Weights of a small mixture-of-experts language model, trained from scratch on English Wikipedia: a variant of Adam for the experts.
Below are experts of layer 6 (counted from 0) of a mixture-of-experts language model. Rows are named router (the router's row for the expert), gate (a neuron's input weights, with its number), up (a neuron's input weights, with its number) and show model dimensions 320-383. Each number is 500 + 25 x the weight over its row's rms, rounded and kept within 0 to 999. Numbers have three digits each.
After each expert's rows: "comes after" lists some tokens at least twice as common just before its tokens as in all text. This comes from a sample of Wikipedia text that the model never trained on. Tokens count by the router's weight.

# expert 3
router:553491485517484521459511491509499523541497551449493491544508489505526505505488488501507497493515520490466487513514453523504536456490457510481485514513514479488529524485525525556472482455472510
gate0:538515508544505479523519502478468474541476518468517498509482516493513528522506488559489554470493459489493475498538497499552497487457499514475469502470468476473458507545553482445522463514459529
up0:495531512501481518473518470472483445501483523489508494486478464499495524465517511554465494471477474532514545525494524472532521483504497522541536552500506490520491496476518488469524465523446509
gate1:516495513521500513489473507481516509509485495512491445510508463493483499447492462535504533530514489512497508463490499472486484495520534458512529443487463484484515512504486496495448522513534493
up1:506448503495455495516462522527474493490528521490474430499525478446523442471507532504480490497544497506517579501520497545523485500526513498514505513510497525470503450468486482509441485460456447
gate2:460515519471508468535476526451557481506517498518515494475477520518479491533479461536500497502472466503478492459461421496507512504504484516453500483515493497510495562541488518508481496508454535
up2:474522481462522492510507502456501503511431485487522533531447477513472519506446501485481514488522464460490508494424486508519510538505501532497510492509450495551505497519533546505471494480462528
gate3:529508526502480484548533475496520471506499485508466498510519498488484494461500513540516523463461504529507530494529527506514492511551535488514480513493533505485497466443535502487521481515527445
up3:507454514513498539535490500472506507541497522512461451514528497450489545505512518460489515452529535463487522503526515479506515494500492488513497496473504485538521485545518513514513476471477516
gate4:486498475514472526557506518485527478496466475501496512517498470507525527488467467486506499480504483518534478524554518487519506518491476482491477476507488525497438463507465456510518459511480506
up4:465491528471436517494512503495510526504511510463514481485465540521533475488494442559476523504499457475474506481493523526523490491493504481493456532472518504462519477527484487528477479493515498
comes after: "\n", "-", "|", ")", "==", "==="

# expert 11
router:544501515471505568478523498531480483508496503517492486511524540499515483558473472488492500486453522503494479507488511505509543523484466475489488504497498495494512531490511487550477457460471513
gate0:503508518503472536500491492496508489464440500490507516526506435527524486502484534503491488467540492519497483520561457482537484475513507509498503478472483482494465495499489526505526512499490511
up0:560495478504466454486528492487519474496498499492470502511467460510511495482483500476476541505464518466506466519473582500455473512456512485495494567499498549529467523500480494509521486505546508
gate1:521552474488529502466499525498494512525516555454471458558520517497508495514509496470478482493500455530492535513541491529498508509536519525506494500481538487470478510501452492480495494503526502
up1:526518528483511482480526494549491490515482535490474478488556516469513443496500520505486455514516483524498537519538502473493510463550513489463510485523504493525461489502484477455465471477518442
gate2:515489563509474519467511522527530489485503540534438513507506474507519523510478465466500466523529490491479482484523550490501513498500509522448482505495527514513464479530561502585511490495516490
up2:511509484499490509514509487475509510497482507536502504518494525526518514464508505493519488523470480463517475476522463536460480485528481449553533516510510505463532517524494493525506499482486523
gate3:485534494481518475522498484496465526526473527478460509486509518474483485509491517474503495477526455462489486483482474537525472503523502490462512525516484509486479525489487517540502520503498490
up3:505483501540493512527517467468513497523468479523458453520490501469517523470499508499492480497539510488492455463547525487475498463500497511498515521468471497419526493533511486497501514522484530
gate4:485485464512491486479447461448480513495457519517525469498521528505492520464475518489509470462471531498512451504527511503474503538518488512536514491527463443516506509471503515461466506517485534
up4:503513515517483514526530482505496502520525486520519459521562492495499538506507482510492517495478497520475512448475497517474505514502494512521501487511538498475474515489513475515503507478434466
comes after: "\n", ".", " |", "==", ")", " ="

# expert 0
router:506491476519551553462503495469472474491476518533524497508522515536472526514517475497501507542493476533482514527511484495527525527493519495507483521462474492527519503490471493495529564455490498
gate0:525476533517499515534526470499493534475476486501495484524515496493487459463472531441475488486530484527531501502468495482514457523477499495500494527487460509502480501527487476484495470502529570
up0:492530508485539496530535525500466479503491475521549490471478545522543518507534518451501520511514487534532493491552488507530495488515467507460503489494483518471491463518552440510490495506523517
gate1:516513448508506531536516519484472502510493515481482492509498526451514521463521515480477506507481521538504476538511495492461510471514513552493486446512528539498479538504496518473515536514527553
up1:488453501522506498484489495484488505480459529478487450473537484458519506479527479531524436488456476517487500515491488519551464487452514466510483510502486434496507493511497485503467473495486471
gate2:530537474506476504491510513488518469512471489490499475501484482537462498502449478494515519480519470529482516499487488459478538447536493453485469470505504534534510461527503544502540519482487552
up2:504516537514496533460518548473508504564499514498504499529538480487492484522472519487536503441499519485550477551463504520524535504525496525510490508467483482524501567478489507499505536469539528
gate3:509518498471489503501492493489490503508488514484439511554486461483499504519507531511513489458515491466508467509504484539533473521511488498490524532494492463455536519508466525506515531515531509
up3:523484531485512485443510464494517483488519528514471443531522463494480497473527476533501468558515501497546516501435542528467493510532531491461518452483482500498515495476542486486503502500520526
gate4:541497448510528521531542512503454486505507552453524483563524504500481531463473490487489512485477523512507435520527438510519531531542478525526488507482486466477538531515480492512485468502504523
up4:521494485513452510459554509479507530525498485513507474505511518497488529510469492491500518536543524539483543414463532510488496492510467486510464509478485483513486468509481547479491527484494485
comes after: "0", "1", " (", "2", "9", "3"

# expert 10
router:496502484507507485523513491516483495501535516496508485471506498497483485478509482499476457475466492469447513521526516490548481480488459523452472499492503523487476504521458522484498528565520503
gate0:501482492441537523501491470521505497501515469524515488527498473502520469456485525544457475458507491532528550458465524486505489547521515509504509531520491545413508477501469505489494505504479548
up0:532511493531497522468469468525478484506452503533490538531497547505481468500502493502494501525506542483496539479552496523449469528512481520502530525484504548506487532490510497501519494496501491
gate1:518498515490528522520516519485498444540513509530506506509520510494541558516479504484477462524512516497507538487452489495461527490493481494477470526496486482469505544507474502459503529489535504
up1:500464492538540508507453472550492462483469490549530518500526531544524507482510541517509479487513497497519503482460508495451547517526494485470495491500514496489559514516478508480482530484506446
gate2:447522523515502490519459478463503472485549473507470470517539504500494458462512506488476462455501483482514474507535525500512495497477496494491505474518495493526512466535494522472460547505493494
up2:532479522465537482493491461465508504450542524522472489529519466514513466478557545456517449491538486511518477515512491553480459433504494477500519547517513477515524553457521522527475509483530580
gate3:486489489519478505515505498478484535507487501464468534504517480508497528512517475458514507473503523511502494449488458478538499505499463494491474518499506519525470537517510517515513518493526540
up3:500497498546518459519501459491507488493506460556488489524493499462461494521486517485488518515544500505514542460495510485490500498544476483484482518491533520512529523448518510472516517506474499
gate4:479463494515473494515417506447511486511493505449469450487475498509507495541480499505496516490499452552519460534500437497440530498541460505476522512537505485544505523512509517454495511499485496
up4:517531501544467475487504523507504493467493510494530504533508489487526477514482477515445534505524501528482502436495497541497472468490525521502479479496527509514470514545508495469528476517520500
comes after: " the", " of", " with", "'", " a", " by"

# expert 13
router:499510461468482521472477496515524504533485544509505503506518491481446496483502482493504514459494513536517523500465481521542482538528476531492507503491476482519517494503506497501525507460480499
gate0:477515546524512522466505488531507497473457522488474486547481486498503523496533509529483535519527480471460524536547499489500508480466507503522491487506509541489485470529528490526517470495534492
up0:508481494500518520490498483505532463468496483476504476495490535460474499516506491477523486466480523493518492500494512540515561512476510548508525546492509469508500478476482487546475486497558439
gate1:515499500555555482518475524483521507480498490495530483494495524494471481509492512490494511534512559483494499485472448478511487489504497488499552475465521465512528552541508478556462488524486469
up1:453493516501488513534487508485525501513550475513478472501551464534514463478494512496478529495497516452492526499460492495496512508507523495482529524524485554510476464497488499450509556487511456
gate2:529509544473454514486509502492476497490499487513522463494484520506492520516487486522488531505504533489500516490502503483459533542501465477524539551518523518475468467555533490467512522491531508
up2:511487518516490503544492522530481462500460516486492525505508486522513460502463489550539474489507508465501466541505496480488495495488478532497530477489473485497505511503481493511532504495565513
gate3:512518510485503464508473495470470510491461498472503476476523530464522521514523500446497532502513531436472507522510544533499513477504500495501515512525501499505481466511515494523475454532558490
up3:526490504493492482512465482481492491507458503517491457475564491487475487474481511511517516475480497536507486483532515427510484501480479488480529514432536492455505523528490546434492479491497489
gate4:497519481493497487529427508476503508509519485486508552531485491474499550534536478502504496476526457467471492560479492477471506495516479477431462503523460503586537514509477484526498505520481484
up4:495538475522492522543486512515517502465546517497529531505484535473504458509456491515524551511494488482460508477508532505480536506531481534486500493497547474497514497509543529506501503515504475
comes after: " |", "|", ";", "%", "·", " No"

# expert 14
router:508562495536519514524461496518506538502493479450485522502508484530513493492517502525495432492477474520531488511528479490483521490501483525524470476476487508550529526526456492475470551516495508
gate0:489522521470523490526528483506504516428480486511491523496489541527489517473509510502458504499512480469495497491523517562513528518481494474547530494539474524467499519520535517497467475489475534
up0:479525449501487551499491511467550496518528575461447511463512485514537522460498564464505508450501487478485492535486493501501449505405488534500545521480458501458455477463473508525503505507485528
gate1:536493465490536505527486503472497473481516521490472523494506486484524467488521515484480494516488438486462506503486480470480502479539457530442524543515503534501519531521478507464492518514532530
up1:507532536527492542499579481553490463491500511453519506428555509512532454467480507512482510525474497498529526483458484487440509504522508495454499537471502526503478454447487450512482518487542498
gate2:473529545510496491459491489515510490453484490475500467473532527507549507482533523519492510493491521487502478505544487493488464489506485487483470501499490476523530461547532490523497503503513514
up2:525534468518470517541499524515516511463476527474529549524466500495498504510453490482481545528527519471478506496495485509528501486509501472543541537537468525502445485469516505499510496495491558
gate3:523524539516507500475548552513524503504493522540502506520518530433457470491492536490496522470516508503509457501506495486509482551512527506538485517508486492500462506448471481509512511531529470
up3:541475483478547532492461499475493487537513472513481564486522478537473535512467540497477513486535502499527492498537508493478474515503491481498509530448522499537512531547460524510515486516467525
gate4:437494476495550519503493531482496509484429505489467465495495478479506533498512513444488488517479521467492519486463535473484528534518530488554531497498504471519504466506515442495455507498525510
up4:519462465528495482522501487519536511530476527536499465462439479501477510522466490477505481466539518506468499490504505454521511498520498480527507538505528496523495530529516514538479459500490473
comes after: " a", "0", "1", "2", "9", "5"

# expert 2
router:504458477521511507551509482504497491490513480539497504480511551502454483509535471477506466493495499483492508470498499471540449492498506525477478519530483475522474487555484488518492489539506484
gate0:469492542486519489513493500503451556465511464444463500502490500528510501522502504496505494471513494487538459542499515515500507461460514487491525483467478518506497534497531492511480494509459552
up0:562469503470483500559516480533517469557518533525491494500522475494515498508488497475484466503512482525508501497473545455499520490491495543487490493544511486516494483493516517549488488521504501
gate1:532545477495467541507505491464499466517502494485533479494530500483499488516483514517458523567468520493484475517474468508485534456509498466493486531506506506481478535513508500529473510521528519
up1:443490517511483519519533489494535463520496523500520534496536507505525476491520492545462504481508503485458533452483522531491534493552511489524465503496444476480501513507494504479483514495507511
gate2:533465494494519489480483549528496456483466470525463473496479483477550505479456527488505532473482492484512517504477531457494503470482545518487519537450518513480545517479473469519508497487530543
up2:475517487490489463470457526447511505529473520439522511484505537490473493557497499462522493495488497517475472505477517491510491458499480503494521526462485515479523544523501498469483499478496507
gate3:460523442512496507537486494484478516464476517516514522482506475515484475523558504499516505476487503534509472460506442461531481545513488494500523508488460551503474491510497526488511522507474481
up3:494483522508508474461495555465508509517453515556508490509497507483520499501511503506489501522491500479472534489534512505499504530557506462497554486498505511510522491520486484444493503512465569
gate4:540485505519510514516481489450512539556528514483516499503490509491496517538490509494491509465521561465505460519512484538473529494547489462492518508478512503505506529503465525507546531503516504
up4:498483472542460450510509523505467502490499505520521490526521510521516510485492539519477505474481536482516495480496508520456526488493533483487447495510538475507514502517484541450509528508519495
comes after: ",", " and", "s", " of", "'", " for"

# expert 5
router:488493526506545517474444560520505487528488537517509475488480503544481501569489495513500509527511475508502490526472499526502531490514515491509514496508519491514499480480480487527502488444471508
gate0:498485522502491520522507452510491450486460521508468490514503516505470514516478502548506469483497498489463446504491525469517522500440482521473488528520488524515480515501490499511481467500512479
up0:508455500521500520509541487480495471505516534501527487502571524488505549479540489516500515491494517447529458510533509536484523508452514537480517526503552510497448510507515467506465490495491498
gate1:542526461482490475540483482481498478512486514485499504535528478477499532494536458479494484501528486508460492517489495497506453457521513515499471519484562511500523511520496558483514462536488500
up1:516512479475479521563490481489499507511473471455511495492524524529497487486473466497536536509504507432470497500473487480494471450498498512540473495493516521427490490501521523496463493518506514
gate2:461520518452568518497499544482451514448500485495499504507465520503509468495489468521482477464509512565516501480484492461513517470455533518445458455495538537502490511534477532492501508490486528
up2:475465488498494490476503467464520488517526523466530535504539523507516496516496500515555532465458513473483469519480521476514490525447487499503486509502471491529527497447490498564477506472487517
gate3:486528475514449541458501467503452525527492519513454511469485505441467532516478541464511477470516544507560478531527506470482463468504520463541508503480513440517433496496503441479504527488470507
up3:486472475478494517504539476485492458512493493470473493481540442457477490529497524532501469515536524548487504502500513465526481511522463502515485519472510488468507491475487510548491450495483519
gate4:460543449479558502533528483484481495518501504512520464460473538529491526465459502481468458515523523460480526493522490504490513540478504478475548461516491508451482484474499463463523502493523507
up4:523489484487441522479473534512563508537479512514490482468512489509517484546461492485502516506516452536529557470500479533495488483548539518533490508492563500491458509532498501529466487502499528
comes after: " ", "1", "2", " (", "0", "3"